From a checkpoint of a small mixture-of-experts model trained on Wikipedia: 128 experts in each of 12 layers.
Below are experts of layer 6 (counted from 0) of a mixture-of-experts language model. Rows are named router (the router's row for the expert), gate (a neuron's input weights, with its number), up (a neuron's input weights, with its number), down (a neuron's output weights, with its number) and show model dimensions 48-95. Each number is 128 + 24 x the weight over its row's rms, rounded and kept within 0 to 255.
After each expert's rows: a language model's description of what the expert responds to; "gets" lists some tokens that make up at least twice as much of what it gets as of all text. This comes from a sample of Wikipedia text that the model never trained on. Tokens count by the router's weight.

# expert 55
router [123 151 160 151 113  79  95  92 110  69 155 124 129 145 106  93  99 126 165 109 120 131  85 136 125 133 129 106 140 101 144 102  91 170  77 123 107 144 125 162 134 146 136 173 115 145 108 128]
gate4 [ 88 149 134 132 119 112 122 115 144 102  82 112 125 138 103 128 101 106 105 127 117 174  72 100 118 108 128  82 137 118 112  91 102 121 150 134 151 105 130 161 181 121 109 156 109 127 128 122]
up4 [ 88 139 143 118 151 123 129 121 116 104 114 148 109 150 128 106  76  97 100 121 114 144  97 118 148 126 138  96 163 151 125  52  97 157 119 141 131  92 139 174 118 121 104 146  97 105 104 138]
down4 [133 101 131 109 125 147 126 133 152  94  97 157 149 167 145 135 136 131  87 112 128 127 129 141 118 108 101  89 126 168 131 121 146 121 121 162 114 128 109 102 149 126 125 134 127 153 128 134]
gate5 [119 100 141 140 109 127 102 126 137 112 163 116 153 148 131 139 115 143 111 175 141 165 130 116 123 106 160 146 143  86 150 148 104 123 121 154 109 144 151 190 150  89 137 141 160 179 128 151]
up5 [144 153 101 119 150 158 144 146 124 142  92 147  97 123 144 129 142 123 122  97 118  86 153 121 152 122  94  93 124 171  68 123 141 152 144  96 161  97 108  91  94 158  92 111 118 118 149 102]
down5 [126  97 152 130 115 140 110 116  87 115  74 115 120  76  86 153 119 103 123 141 159 129 132 116 131 121 164 133 137 107 182 139 141 142 128 121 132 116 103 107 135 100 105  96 172 131 137 146]
gate6 [146 130 101 112 183 123 121 150 146 154 135 144 114 112 138 119  80 120 104 151 134 144 131 134 162  54 151 110 100  95 121 145 139 155 135 110 118 136 145  99 111 148  60 137 105 129 107 114]
up6 [166 169 101 107 177 112 121 129 130 167 130 157 131 126 129  89  66 157 106 147 107 137 129 133 138 111 162 113  91 122 134 117 135 150 115 122  97 133 136  79  83 175  92 141  82 111 102 120]
down6 [147 118 118 163 137  99 130 153 126 155  71 173 146 111 143 121 111 154 150 181 127 121 141 147  65 135 133 108 122 138 133 129 170 124  95 128 141 119 171 118 122 130 146 161 150 121 103  88]
gate7 [114 166 137 131  98 139 159 111  95 162 130 116 147 128 121 150 188  87  99 120 125 142 117  63 144 147 100 140 168 149 157 137 144 146 129 141 145 112 156 139 125 129 110 150 126 129 108 127]
up7 [105 140 148 113  94 132 110 131 114 146  82  95 175 122  92 133 146 144 120 147 109 143  94 135  98 155  80 194 126 135 138 126 135 144 155 137 125 141 114 141 140 164 123 172 119  98 127 132]
down7 [110 149  99 147 140 176 112 117 122 146 175 149 123 113 135 143 154 135 107  98 152  92 105 141 124 140 153 124 103 119 139 110  85 115 158 121 155 137 150 105 131 120 133 112 177  98 113 170]
gate8 [148 136 110 106  96 153 154 116  77  97  94 163 116 122 127 104 158 125 123 131 130 136 150 116 118  81 125 108 131 120 109 132 116 134 112 114 185 104 167 117 116 135 130 170 125 143 139 165]
up8 [128 135 161 125 133 142 135  94 106 134 139 162 108 133 144 114  96 157 135 135 142 166 117 160  76  75 140 141 106  82 111 152 106 140 125 130 149 101 138 125 144 114 147 159 127  64 149 152]
down8 [149 130 141 169 130 171 158 151 122 176 114 129 142  89  81 123 110 126 116 141 146 120 100 211 132 128 134  84 153 138 132 138 133 119 162 142 140  95 116 143 130  91 156 135 130 100 141 107]
gate9 [133 134 155 118 103 121 131 126 135 136  97 133  77 105 138 131 114 123 132 136 154 150 127 114 106 154 139 134 127 107 109 117 130 158 109  78 141 161 163 167 126 111 139  74 107 155 110 103]
up9 [103 134 156 126  94  89 158 114 117 201 112 136 158 100 148 115 145 130 118 115 105 187 128 123 148 172 103 127 132  96 138 133  98 116 125 129 101 165 127 182 104 179 156 101 114 136 115 118]
down9 [157 140 113 119 154 140 124 189 136 114 140 108 175  98 136 128 129 118 116 139 128  87 151 134 144 143 157 134 160 129  99 182 116 134 161 174 110  80 176 116 149 161 104  88 149 112 123 159]
gate10 [116  99 134  75 137 147 117 147 158 127  94 111 145 109 138  96 108  89 108 168 104 114 128 102 130 137 136 132 168 155 142 125  99 103  85 114 102 154 133 173 140 117 151 127 126 146 111 101]
up10 [125 138 112 113 150 152 187 141 115  75 130 146 118 117 145 139 114 153 124 107 165  70 138 154 122 139 130 114 113 106 118 156 155 141 152 146 113 110 132 115 127 107 138 104 106 149 142 125]
down10 [138 134  98 152 126 123 135 103 107 133 129  96 155 150 112 109  82 118 133 147  98 156  57 148 100 136 144  93 176 100 132 134 144 128 111 154 147 117 160 118 127 171 155 166 137  74 104 129]
It responds to: Consonant onsets, Arabic names
gets: " st", " l", " Sh", "sh", " s", " R"

# expert 39
router [111 146 155 180 155 104 138 117 145 127 171 147 103 113 158 113 116  87 169 165 104 152 126 103 111 134 150 123 115 187 109 113 106 149 147 115 134 124 143 106 117 120  80 136 186 107  78 111]
gate0 [126 122 131 143  97 173 133 171 107 106 176 127 130 126 186 189 117 139 147 134  94 135 148 139 107 152 108  97  92 151 103 109 139 145 132 113 143 146 164 149 189 129 149  99 129 152 127 104]
up0 [144 120 141 139 166  99 139 139 152 146  92 151 120 111  97 119 113 172 102 112 153 114  87 157 159 109 132 133 165  86 148 136 111 161 143 106 145 101 104 102 166  90 126 128 125 136 154 135]
down0 [159 102 146 107  83 132 115  84 141 131 129 116 103 142 162 119 133 112  90  77 170 124 168 111 138 169 101 126 145 158 113 168 138 182 140 129 155 124 109 150 112 162 122 119 105  83 154 122]
gate1 [126 159 152 123 121 109 139 114 114 133 112  92  96 118 128 131  73  98  67 157 143 145 100  97 159 111 130 153 110 123 147 157  85  73 120 112 105 118 110  96 139 133 148 136 143  86 164 111]
up1 [147 191 120 119  79 145 166  86 139 139 128 111 140 132 136 119 122  83 124 141 176 170 125  93 132 121 106 147 119 102 148 188 133 115 132 148  79 119 124 126 158 123 148 151 142  97 143  73]
down1 [100 128 130 156 166  85 101 131 114 123  93 124 107 108  69 134 137  99 123 128  86  81 133 119 129 176 106 101 145 142 128 170 142 145 124  96 114 115 116 162 111 116 112 105 103 146 129 165]
gate2 [138 109 147 117 136 142 137 134  96 148 152 137  79 129 176 156  96 132 124 133 142 118  69  62 152 139 144 135 110 120 121 107 122 164 120  91 144 112 147 128 149 105 129 127 118  97 115 141]
up2 [ 89 130 130 127 135 115  98 152 104  73 146 136 138  92 163 150  79 171 113  86 139 109 110 141 139 103 124 110 152 115 120  75 127 166 113 102 157 125 158 128 161  98 103 125 144 126 109 138]
down2 [134 127 102 148 168 160 172 102 130 159  98 150 166 104 147 152 167  96 168 131 120 147 159  95 102 130 142  95 124 134 118 178 156 129 118 148  77 119  84 146 124 128 156 148 164 133 108 133]
gate3 [113 114 161 140 135  73 133 153 136  97 135 151  97 110 102 137 153  77 129  80 115 103 138 122 124 142 128 112 148 119 120 127 143 154 118 107 140 115 103  96 174 144 117 115 177 153 135 140]
up3 [118 112 111 137 141 144 158 135 176 152 141 142 139 113 122  85 115 114 125 151  89 109  76  65 137 139 120 126 106 116 125 139  83  88 106 129 141 162 138 104  91 104 154  95 134 101 102 136]
down3 [150 138  92 165 123 118 171 125 118 101 148 136 104 104 115 141 126 150 116 139 120 165 113 127  83 133 127 109  86 145 108 118 146 126  69 147 129  95 125 129 139 132 163 185 152  95 126 167]
gate4 [135 104 166 171 152 113 158 135 132 144 184 112 151 129 125 132 108 122 116 119 122 169 153 139 107 124 109 132 143 121 105 137 105 160 106  75 134 124 114  89 106 151 120 156 129 102 121  94]
up4 [120 133  92  90  99 101 107 110 116 147 122 155 133 103 116 137 134 135 124 100 104 149 150 130 162 140 161  77 122 116 108 159 145 130 134 104 120 125 178 129 150 131 173  99 129 169 141 139]
down4 [ 95 145  98 140 123 120 143 146 123 158 145 135 149  93 108 104 108 128 117 182 122  95 144 113 119 191  84 134 117 104 165 115 128 139 112 121 113 134  84 112 137 133 131 144 131 134 154 139]
gate5 [118 146 130 160 104 106 110 156 124  90 147  97 128 146 105 157 117 132 141 133 123 160 156 113 123 139  73 159 130 130 109  92 115 134 157 115 171 146  84 123 108 137 140 154 140  86 104 145]
up5 [111 132 136 148 140 140 106 113 119 146 152 144 136 175 117 159 146 162 158 126 178 131 137 123 130 150 110 150 168 123 112 152 121 173  99 159 102 138 114 149 148 132 128 164 101  94 108 115]
down5 [155 160 130 125 129 114 160 117  86 120 141 101 123 153 107 118 134 150 108 120 133 137  67 144 108 162 108  71  81 139 130 119 163 126 150 177 217 119 173 141 115 104 128 110 152 144 118 133]
gate6 [ 81 123 134  88 148 125 146 146 123 141  89 142 121 119  97 147 139 129 161 170 112 175 130 159 120 125 151 146 122 176 124 139  78 137 168  53 126 135 146 155 116 103 119 201 149 142 117 136]
up6 [142 119 144 159 118 120 122 131 118 115 163 115 159 104 138 125 108 134 166 109 147 145 130 130 151 155 129  78 178  93 128 123 178 111  98 141 146 171 101 162 169 157 123  97 134 143 124 132]
down6 [124 133 152 133 153 148 115 177 127 109 142 158 161  94 109 136 120 137 136 119 145 108 107  79 126  76 155 131  90 134 131  74 130 109 139  91  97 110 133 143 158 151  88 114 120  96 137 140]
It responds to: Word-ending suffix pieces
gets: "al", "ial", "ition", "ill", "ound", "ral"

# expert 10
router [133  96  62 140  91 132 135  99 143 170 168 134 141 150 106  96 156 167 119 142 149  94 124  83 105 121 107 111 145 137 126 111 106 105 152 128 154 117 148 101 143 114 134 128 159 141 129 157]
gate7 [ 96 120 145 182 125  85  99 136 156 156 150 127 122 154 109 119 125 172 124 143 137 170 120 111  65 114 116 149 132 163 118 142 124 138 109 130 130 120 134 133 172  92 145  98 128 138 145 176]
up7 [132 148 200 152 173 127 159 125 136 135 112 101 124 169 179 137 128 108 117 145 148 117 136 147 126 143 140 148 178 144 142 112  89 136 104 156 119 148 124 132 159  83 115 123 122  95 114 184]
down7 [131 104  99 113 119 138 128 158 140 107 107 135 123 133 141 121 132 172 128 125 108 179 149 107 109 178 141  90 121 121 109 156 104 141 141  84 134 124 182 142 110 132 155 154 161 117 165 120]
gate8 [141 148 112  91 145 177 111 143 124 155 158  61 150 126 135  96  67 145 110 117 100 145  96 101 135 160 102 139 105 121 116 146 132 101 105 131 188 142 141 109 105 107 132 141  97 132 123 117]
up8 [151 138 131 132 170 136 112 121 149 126 163  94 186 155 109 102 104 148 126 138 108 101  94 112 119 147 123 159 123 128 114 154 119 133 123 142 176  99 114 114 102 114 151 119 114 160 145  86]
down8 [ 88 172 131 141 137 103 132 135 116 139 138 129 101 133 177 146 139 140 144 134 115 167 123 123 150 138 182 119 132 106  97 152 189 145 123 121 169 111 149  81 112 161  90 130 147 159 123 107]
gate9 [121 163 148  97 148 125 134 154 114 123 128 103 160 123 125  83  99 114 146 126 144 147 104 159 145 122 112 170 134  98 142 100  77 146  97 114 136 128 139 134 130 160 108 160 148 116 126 115]
up9 [103 155 110 115 107 128 146 121 133 145  57 141 182  95 140 110 112 150 109 136 124 178 122 171 143 150 110 152 105  70 158 104 110 121 102 156 133 150 146 112 162 133 142 157 169 148 100 144]
down9 [ 57 133 147 157 126 153 146 147 126 136 125 117 116 127 107 134 122 109 111 135 118 133 154 160 126 100 102 154 114 110  89 119  95 133 134  94  88 129 130 172 144 142 108 123 115 104 153 127]
gate10 [147  92 134 122 154 120 176 116 101 143 124 141 144 148 133 131 167 104 127 135 138 149 141 146 123  90 118 136  83  82 158 115 127 109 133 166 144 110 106 109  95 120 128 119 137 111 115  80]
up10 [145  93 151 120 124 142 170 108  89 135 112 131 129 125 170 137 156 120 133 136 144 138 159 140 128 126 110  83 104 141 143 121 150 105  97 160 151  87 103  89 110  85 140 120  85 131 119 140]
down10 [ 79 180 117 102 146 169 165 117 123 130 149 132 132 140 141 114 173  93 122 126 142 174 116 127 107 139 110 136 109 116 120 144 126 126 136 172  79 100 119 125  77  92 134 152  85 123 126  90]
gate11 [ 94 134 128 112 133 109 162 189  98 138 160 140  95 104 124 111 132 153 125 146 135  66  87 151 116 105 135 100 129 134 136 106 138 124 116  94 131 116 105 142 176 118 122 152 171 105 136 150]
up11 [ 99  74 137 130  97 137 132 100 116 100  59 116 172 132 137 134 127 127 127  79 106  88 117 110 153 147  87 143 123 142 121 123 131 106 168 123 148 122 105 122 128 125 150 104 124  97 151 119]
down11 [101 141  89 129 145 146 152 148 128 130 105 110 167 138  78 109 110 193 129 154 128 146 152  98 152 111 119 165 145 125 158 113 110 119 160  94 111 129 130 158 112 131 124 139 130 164 122 126]
gate12 [130 142 116 146 140 134  91 130 150 125 136 166 132 111 106 127  83 122  92  96  51 111 103 128 174 135 134 140 124 134 155 159 160 108 142 127 144 140  90 126 142 169 113 151 158 120 117 119]
up12 [126 123  96 139 128 143 109 139 165 132 135 130 137 157  96 113 117  98  81 149  74  99 138 105 139 132 127 116 117 121 153 159 134 109 162 119 149 121  81 149 117 138 102 168 152 162 130 111]
down12 [140 130 149 162 132 126 128  25 143 112 100 123 138 104 152 169 140 146 114 143  97 124 157 126 119 113 156 141 114 148 156 150 141 135 117 150  91 118 130 170  86 148 124 187 145 121 107 130]
gate13 [110 121 124 166  83 126 105 117 107 126 127 124 155 167 122 121 125 103 174 136 165 138 147 133  80 109 101 123 145 119 166 106 112 162 113 117 158 144 160 143 104 144 107 124 182  93 142 156]
up13 [127 125 125 166 103 129  99 113 108 133 142 119 134 157 131 127 133  93 156 160 171 149 149 130 102 107 107 101 158 138 170 122 114 171 105 114 169 141 160 136 110 124 107 109 180 112 134 176]
down13 [166 137 159 124 143 102 145  82 127 125 152 145 118 192 140 125 160 119 132 178 152 123 129 124 111 123 129 124 121 112 147 105 127 154 116 141 117 161 127 119 161 111 144 108 127 124 116 139]
It responds to: Line breaks, name starts
gets: "\n", "\n\n", " Pre", "c", "yn", "ug"

# expert 41
router [112 122 143 147 112  88 152 149 172 137 145 111 155 117 122  93 134 125 127 115 106 135 129 174 162 140 125 117 147 149 168 125 122 118 152  94 169 162 131  97 150 130 110 178 115 115  91 156]
gate0 [136 124  86 107 166 102 141 144 133 106 131 120 167 124 122  80 148 149 152 141 119 171 156 108 115 123 161 135  62 136 109  62 182 111 122 132 154  92 137 135 132 109  97 121 125 145 150 108]
up0 [ 94  96 139 187 120 140 126 129 126 138 124 104 119 133 128 109 150  96 156 136  96 146 136 157  96 133 144 158  90 149  86 135 129 113 118 162  85 136 123 151 114 133 112 187 145 141 139 142]
down0 [111 123 130 110  92 131 117 155 123 123 159 160  74  82  93  98 129 132 166 136 123 161 122 159  97 144 147 156 126 142 131 166 152 129 140 122 139 154  96 132 173 124  93 133 156 148 207 152]
gate1 [117 108  88 159 126 122 127 164  93 144 112 111 144 172 112 136 119 136 101 111  88 114 134 128 109 114  90 131 117 151 163 101 120 156  65 116 117 154 120 106 117 142 132 145  89 105  92  99]
up1 [153 108 121 130 118 142 118 140 143 126 127  88 111 130  98 140 142  94 110 112 112  97 118 151 106 120 111 111 183 148 115 141  45 110 150 146 147 147 136 133 132 118  93 137  86 134 140 129]
down1 [155 128 142  90 118 144 145 124 131 128 141 144 152 164 143 174 158 177 117 124 150 122 161  98 159 131 102 118 120 125  94 142 114 122 132 118  98 135  93 138 152 115 134 111 118 161 138 146]
gate2 [143  96 107 138 123 172 135 131 155 124 123 124 124 109 114 103 153  98 101 115  97 156 130 112 159  95 195 110  81 141 123 125 130  93 119 149  93  86 123 139 114 121 103 110 124 132 134 126]
up2 [115 119 129 134 144 127 114 129 125 137 118 178 164 130 126 136 170 141 120 158 160 119 178 150 116  94 141 128 111  72 130 122 156 134 118 147 137 133  86 150 164 150 168 107 123 109 128 137]
down2 [150 140 130 146 132  94 157 106 156 123 144 132 136 117 110 178 139 121 173 102  94 140  82 150 146 133 119 156 118 135 139 160 160  98 120 107 132 142 140 122 110 123 132 171 171 112 155 108]
gate3 [103  84  91 121 127 128 128 108 114 128 169 127 116  98 131 118 135 173 144 156 150 154  89  85 130 134 165 138 121 140 110 134 138 151 115 116 116 147 113 135 162 181  85 166 126 143 133 111]
up3 [139 107 109 158 123  95 143 118 134 133 152 126 146 103 157 163 138 140 121  94 129 131 134  80  98 112 130 132 148 154 135  92 103 118  89 141 102  95 135 158 162 127 102  94  93  96 130 116]
down3 [184  93 114  94 157 138  80 133 107 110 127 131 146 128 120 110 123 144 137 194 117 150  89  82 139 144 135 135 135  77 135 120 145 132 142 147 137 107 119 123 172 110 103 126  89  78 132 134]
gate4 [ 98 152 140 130 139 129 131 144 108 104 102  96 138 136 124 148 128 145 146 172  81 144 156 126 137 108 124 147 122 112 160 137 168 104 152 173 132 139 115 153 117 151  79 109 156 150 136 123]
up4 [139 113 127 158 145 143 150 116 141 129 137 139 124  74 139 143 129 154 114 107 140  93 107 145 116 166 125 134 114 136 115 127 128 195 162 109 134 122 112 148 142 114 136 147 164 104 134 125]
down4 [154 123 107 170  87 126 137 119 106 130 153 109 117 143 151 147 115 117  90 124 159 136 127 151 144 137  83  99 120 115 113 110 162 114 122 163 155 179 117 109 138 107 114 110 103 110 113 136]
gate5 [112 101 147 123 116 127 130  87 122 132 159 119 126 103 115 130 156 114 130 154 159 139 136  91 136  92 153 179 118 146 139  88 182 122 121 128 115 101 113 148 107 127 118  87 111 159 117 123]
up5 [ 88 130 142 100 149 117 143 102 146 145 133 136 138 119  89 119 107 138 142 159 139 129 140 161 125 122 135 158 104 136 149 126 117  94 135  89 106 121 151 135 134 163 108 137 116 129 110 130]
down5 [147 160 122 183 126 116 145 145 145  83 161 147 161 173 139 143  88 137 107 140 136 131 152 136 116 143  90  77 138  75 144  98 123 126 118 149 134 146 132 123 169  97 108 119  96 157  96 123]
gate6 [ 85 102 153 113 116 115 142  97 159 164 129 102 143 102 101 141 192 129 125 102 130 166 122 136 107 135 106 130 134  93 112 109 145 161 111 155 182 113 150 139 196 125 133 167 117 143 140 159]
up6 [136 125  90 110 111 121 138 114 131 140 107 140 169 109 132 132 154 161 122 103 140 104 107 138 135 111 116 108 189 143 151 124  91 114 147 127 119 139 114 162 154  92 134 130  87 113 145 158]
down6 [136 105 128 124 125 153 128 111 133 111 117 124  87 107 112 103 142  73 147  97  48 142 132  95 126 141 141 114 123 111 118 148 157 127  81 125 138 133 124  68 156 137 111 136 163 126 130 150]
It responds to: Name continuation pieces
gets: "on", "ter", "ong", "t", "ton", "an"

# expert 51
router [151 100  98 145 139 133  72 141 142 125 130 112 122 152 105 144 133 135 125 132 139 130 124 158 102 129 155 131 145 131 136 127  84 114 125 168 140  86 111 135 135 106 122 107 163 143 186 134]
gate10 [ 99 144 166 141 107 167 165 147 128 117 139 118 139 122 161 141 136 181 132 151 118 156 110 159 119 146 145 138 120 177 116 137  78 159 114 140 102 117 144 148 157 127 179 111 159 140  93 100]
up10 [100 124 152 117 114 152 148 132 110 116 125 103 116 117 162 110 142 167 133 169 119 176 136 142 103 167 142 147 122 175 101 134 101 161 121 154 108 109 144 115 176 128 169 109 141 128 113  91]
down10 [163 107 129 102  72 151  94 110 130 134 157  88 163 129 132  91  97 108 148 100 116 115 126 139 105  86 129 152 158 104 113 106 143 138 114 134 128 145 168 177 116 141 121  98 123 151 117 114]
gate11 [ 87 144 157 123 148  94 129 141 123 117 140  69 124 178 115 129 124 167 191 153 135 144  69 119 116 144 126 131 102 147  95 155 134 133 110  79 117 117 156 133 114 169 108 127 169 146 136 171]
up11 [160  92  92  95 124 175 101  94 115 133 132 136 159  82 110 155 116 147 101  94  91 135 139 129 147 110 108 131 152 103 120 145 155  84 156 129 118 150 115 119 149 137 141 126  77  87 135  86]
down11 [120 160 143  90 133 130 128 136 125 136 152 144  96  90 100 135 137 118 113  81 137 140 118  88 135 139 120 127 160 127 111 151 178 130 130 108 129 173 104 111 156 159 124 110 143 122 140 121]
gate12 [119 143 131 144 141 175 107 155 132 149  94  84 134  91 109 157 112 138 111 182 180 121 127 139 128 161 105 143 169  91 168 153 107 131 153 120 123 130 139 136 151 151  79 121 155 145 118 131]
up12 [141 164 159 174 157 163  87 140 117 130 103 157 114 105 148 112 130 126 126 170 177 140 119 140 104 123  98 159 155 123 170  81  94 179 151 127 108 118  97 138 141 173 106 139 144  73 117 147]
down12 [133 156 151 115 124 100 110 118 127 126 109 156 161 134 175 100  81 144  99  78 109 104 150 119 160 139 126  99 118 135 119 104 170 145 145 151 149 165 127 142 171 111 150 143 169 149 158 143]
gate13 [138 168 145 120  96 133  86 106 118 100 129 101 100 123 141 148 125 157 141  81 121 155 133 126 121 123 138 197 140  93 102 146 139 116 121 138 144 160 106 121 168 135 142 114 122 133 125  55]
up13 [121 137 131 127 111 111 132 145  99  53 135  88 122 136 131 127 144 135 123 192 133 130 159 127  94 158 169 163 134 133 121  94 140 106 174 133 111 145 176 119 132 131 126 139  94 105 122 140]
down13 [ 92  91  72 111 171 158 111 126 127 146 132 143 149 112 124 121 112 115 129 180 118 131 129 106 130 143 136 112 109 134 162 151 133 110 177  77 103 113 142 159 143 152 133 107 152 125 152 173]
gate14 [132  98 125 110 109  96  87 123 132 101 160 141 123 153 143 141 136 114 132 188 184  74 121 114 140  90 127 120 133 126 178 120 104 130 111 167 127 118 110 141 131 116 183 118 143 152 108 151]
up14 [148 114 125 114 134 144 101 125 112 104 153 135 101 164 164 141 127 125 116 171 194 111 128 121 134 107 155 136 126 115 166 112 120 107 108 162 116 110  76 130 107 131 139 119 143 142 132 159]
down14 [118 134 119 100 142 128 131 156 132 160 107  73 148 146 116 141 141 122 182 131 162 145 172 115 130 143 131 115 142 130 109 145 165 131 123 148 168 120 170 132 105 148 125 131 125 129 102 147]
gate15 [129 176 100 117 124 139 118 180 136 151 132 161 103 174 137 154 128  90 149 135 145 101 197  94 136 151 200 122 106 152 115 102 112 127 106 118 152 127 107 131 159 101 124 130 119 133 151 118]
up15 [124 115 130 102 130 127 176 114 127  89 163 131 146  81  88 141 159 123 102 120 118 102 164  83 136 167 107 160 106  77 155 125 118 127  94 118 115 138 108 156 116 110 141 166 137 128 148 109]
down15 [132 157 130 166 128  86 107 114 122 182 145 144 125 122 129 157 151 106 149 108 132 173 136 126 106 137 100  87 159 140  76 126 156 110 147 161 139 136 154  89 138 139 136 188 118 134 142 102]
gate16 [127 168 114 150 145 133 103 134 100 100 120 185 121 122 129 172 129 117 101 102  84 130 157 161 130  86 146 132 119 149  85 115 110 141 109 117 142 111  94 104 115 118 155 121 159 138 166 131]
up16 [134 135 110 131 182 154 124 108 131 131 135 143 156 148 102 169 138 132 150 145  85 126 174 166 110 113  87 113 139 137 102 148 161 153 118 137  77 136 135 149 114 128  67 139 184 150 167 156]
down16 [145 110 132 143 145  92 135 151 102 176 120  88 121 178 172 118 141 129 117 160 117 101 133 160 155 117 132 138 101 123 144 184 121 114  92 144 154 129 140 122 127 108 136 126 142 150 102 136]
It responds to: Line-start table and list markers
gets: "|", "| ", "|  |", " (", "1", " \""

# expert 20
router [102 138 145 117 133 152 130  79 127 105 107 137 141 172 140 129 145 129 138 117 153 150 124 142  98 154 181 119 137 121 132 116  95 150 121 143  94 124 124 150 106 135 133  95 125 121 129 110]
gate3 [167 153 110 147 154 143 197 161 153 131 170 146 141 147 133 139 106 118 140 146 125  82 141 106 105 148 174 117 110  78 133 108 111 114 165 139 102 150 117 103 107 150 138 118 145 136 145  73]
up3 [193 115 123 175  99 129 148 151 114 156 147 178 176 155 111 102 123  92 115 156 147 129 139 131 120 134 113  93 118 130 129 137 130  86 120 168 118 129 138 152  82 182 138 114 132 145 100  93]
down3 [134 134 118  81 100 143 121 111 107 111  78 109 107 109 109 109 147 133 128 104 127  97 131 130 150 118  97 101 176 135 140 107 151 133 154 160 133 128 128  92 171  89 131 131 165 110 152 109]
gate4 [108 112  90 127 157  91 144 127 166 119  68 128 140 128 146 152 120 116 138 142 128 136 117 121 125 160 132 113 119 137  85 159 135 132 153 112  99 113 119 103 111 142 162 122  53 172  83 146]
up4 [163 109 134 113 116 130 115 149 128 137 184 126 124 107 134  98  94  91 110 142 116 124 128 104 118 137 111 132  94 107 129 110 140 121 145 139 100 152 142 118 143 117 121 132 142 101 153  60]
down4 [ 82 112 113 138 122 160 109  91 165 115  82 108 178 125 105 155 127 157 148 166 134 114 121 121 148 110 148 141 153 160 151 118 141 126 130  89 109 121 151 113 115 150 164 166 177 118  96 128]
gate5 [101 112 161 132 129 168 155 113 134 173  87 107 131 149 128 142 119 105 127 171 126 152 120 128 115 158 179 131 139 141 165 119 111 134 152 150 112 119 126 150 100 121 113 136 162 130 131 129]
up5 [123  94 129 129  99 124 151 143 122 146 134 126 132 128  90 139 140 136  98 148 110 161 105 167 126 174 181 117  83 154 133 115 133 132 144 164 123 114 176 150 119 115 143 133 131 118 148 115]
down5 [104 108 172 168  76  86 134 119 153 129 108 132 122 135 107 108 116 150 157 119 114 103 132  98 108  95 204 145 133 131 137 130 147 113 111 123 114 132 110 166 151 100 151 126 174  72 123 125]
gate6 [122 122 150 112 145 137 105 102 101 103 124 105 143 128 101  78 152 155 191 108  74 175 147 144  99 125 101 122 136 169 108 177 115 101  82  97 144 104 161 102  94 167 127 114 121 138 157 136]
up6 [154 131 119 155 128 114 173 137 110 149 141 154 107 146 143 142  91 102  75 137 158  97 118 137 152 129 134 106 114  76 138  84 135 167 173 153 126 122 100 133 160  77 161 145 122 116 127 117]
down6 [120 134 158 155 125 136 107 123 140 121 104 128 144 172 147  91 120 141 179 115 203 157 101 117  97 115 161 128 127 134 152 142  95  87 109 115 131 157 134 146  88 143  97 136 100 149 121 147]
gate7 [142 127 124 132 167 134 173 149  81 140 144 128 126 140 118 137 132  71 139  99 108 116 206 154 133 140 146 116 127 173 107  83 117 179 157 152 105 144  86 101 107 133 121 134 122 135 143 123]
up7 [134 127 130 129  93 119  97 117 160 121 159 124 124 116 174 125 136 164 138 109 135 121  60  87 122 105  77 122  99 100 157 162 156 100 124 108 142 130 169 126 141 118 161 124 126 112 102 118]
down7 [128 123 105 154 116 117 164 185  92 115 121 123 103 154 104 159 137 108 162 102 107 127 149 119 169 104 133 120 166 126 102 110 107 157 145 102 123 184 123 120 182 125 119 146 134 104 152 171]
gate8 [138 158 100 153 120 138 152 110 102 161 194 125 136  86 129 178 119 153 150 121 134 137 140 112 130 119 142 128 112 136 149 116  64 139  69 122 117 160  97 136 134 148 124 132 128 100 157 144]
up8 [115 111 132 125 122 117 100 143 129 101 107 107 109 137 119  64  92 127 117 121 130 104 118 155 141 109 112 119 137 112 101  98 182 136 183 113 150 120 156 107 121 146 122 147 134 135 142  69]
down8 [126 119 135 107  79 151 159 103 129 160 128 149 133 109 121 162 126  96 135 121 120 126 177 131 112 150 100 120 145 154 122 149 158 117 194 159 124 123 136 131  61 114 144 142 128 174 136 109]
gate9 [ 98 168  93  99 137 125 117 127 155 122 126  94  90 105 147 132 135 129 103 154 144 161 111 122 166 144 106 141 117 121 143 199 114 116 137 121 128  83 123 159 106 129 140 108 111 147  96 153]
up9 [151 112 129 167 143 143 133 163  85 140 144 148 141 120  81 145 139 115 130 111 135 118 121 156 122 169 137 110 133 154 116  79 122 141 109 125 102 145 121 118 153  93 110 127 126 124 152 114]
down9 [135 122 119 137 174 102 128 109 134 105  84 125 157 127  85 139  90 154 155 115 146 116 132 109 144 124 139 120 109 123 140 101 117 137 121 111  95 144 151 143 141 137 123 158 118 150 138 116]
It responds to: Name-initial letters
gets: " d", " g", " h", " | D", " K", " t"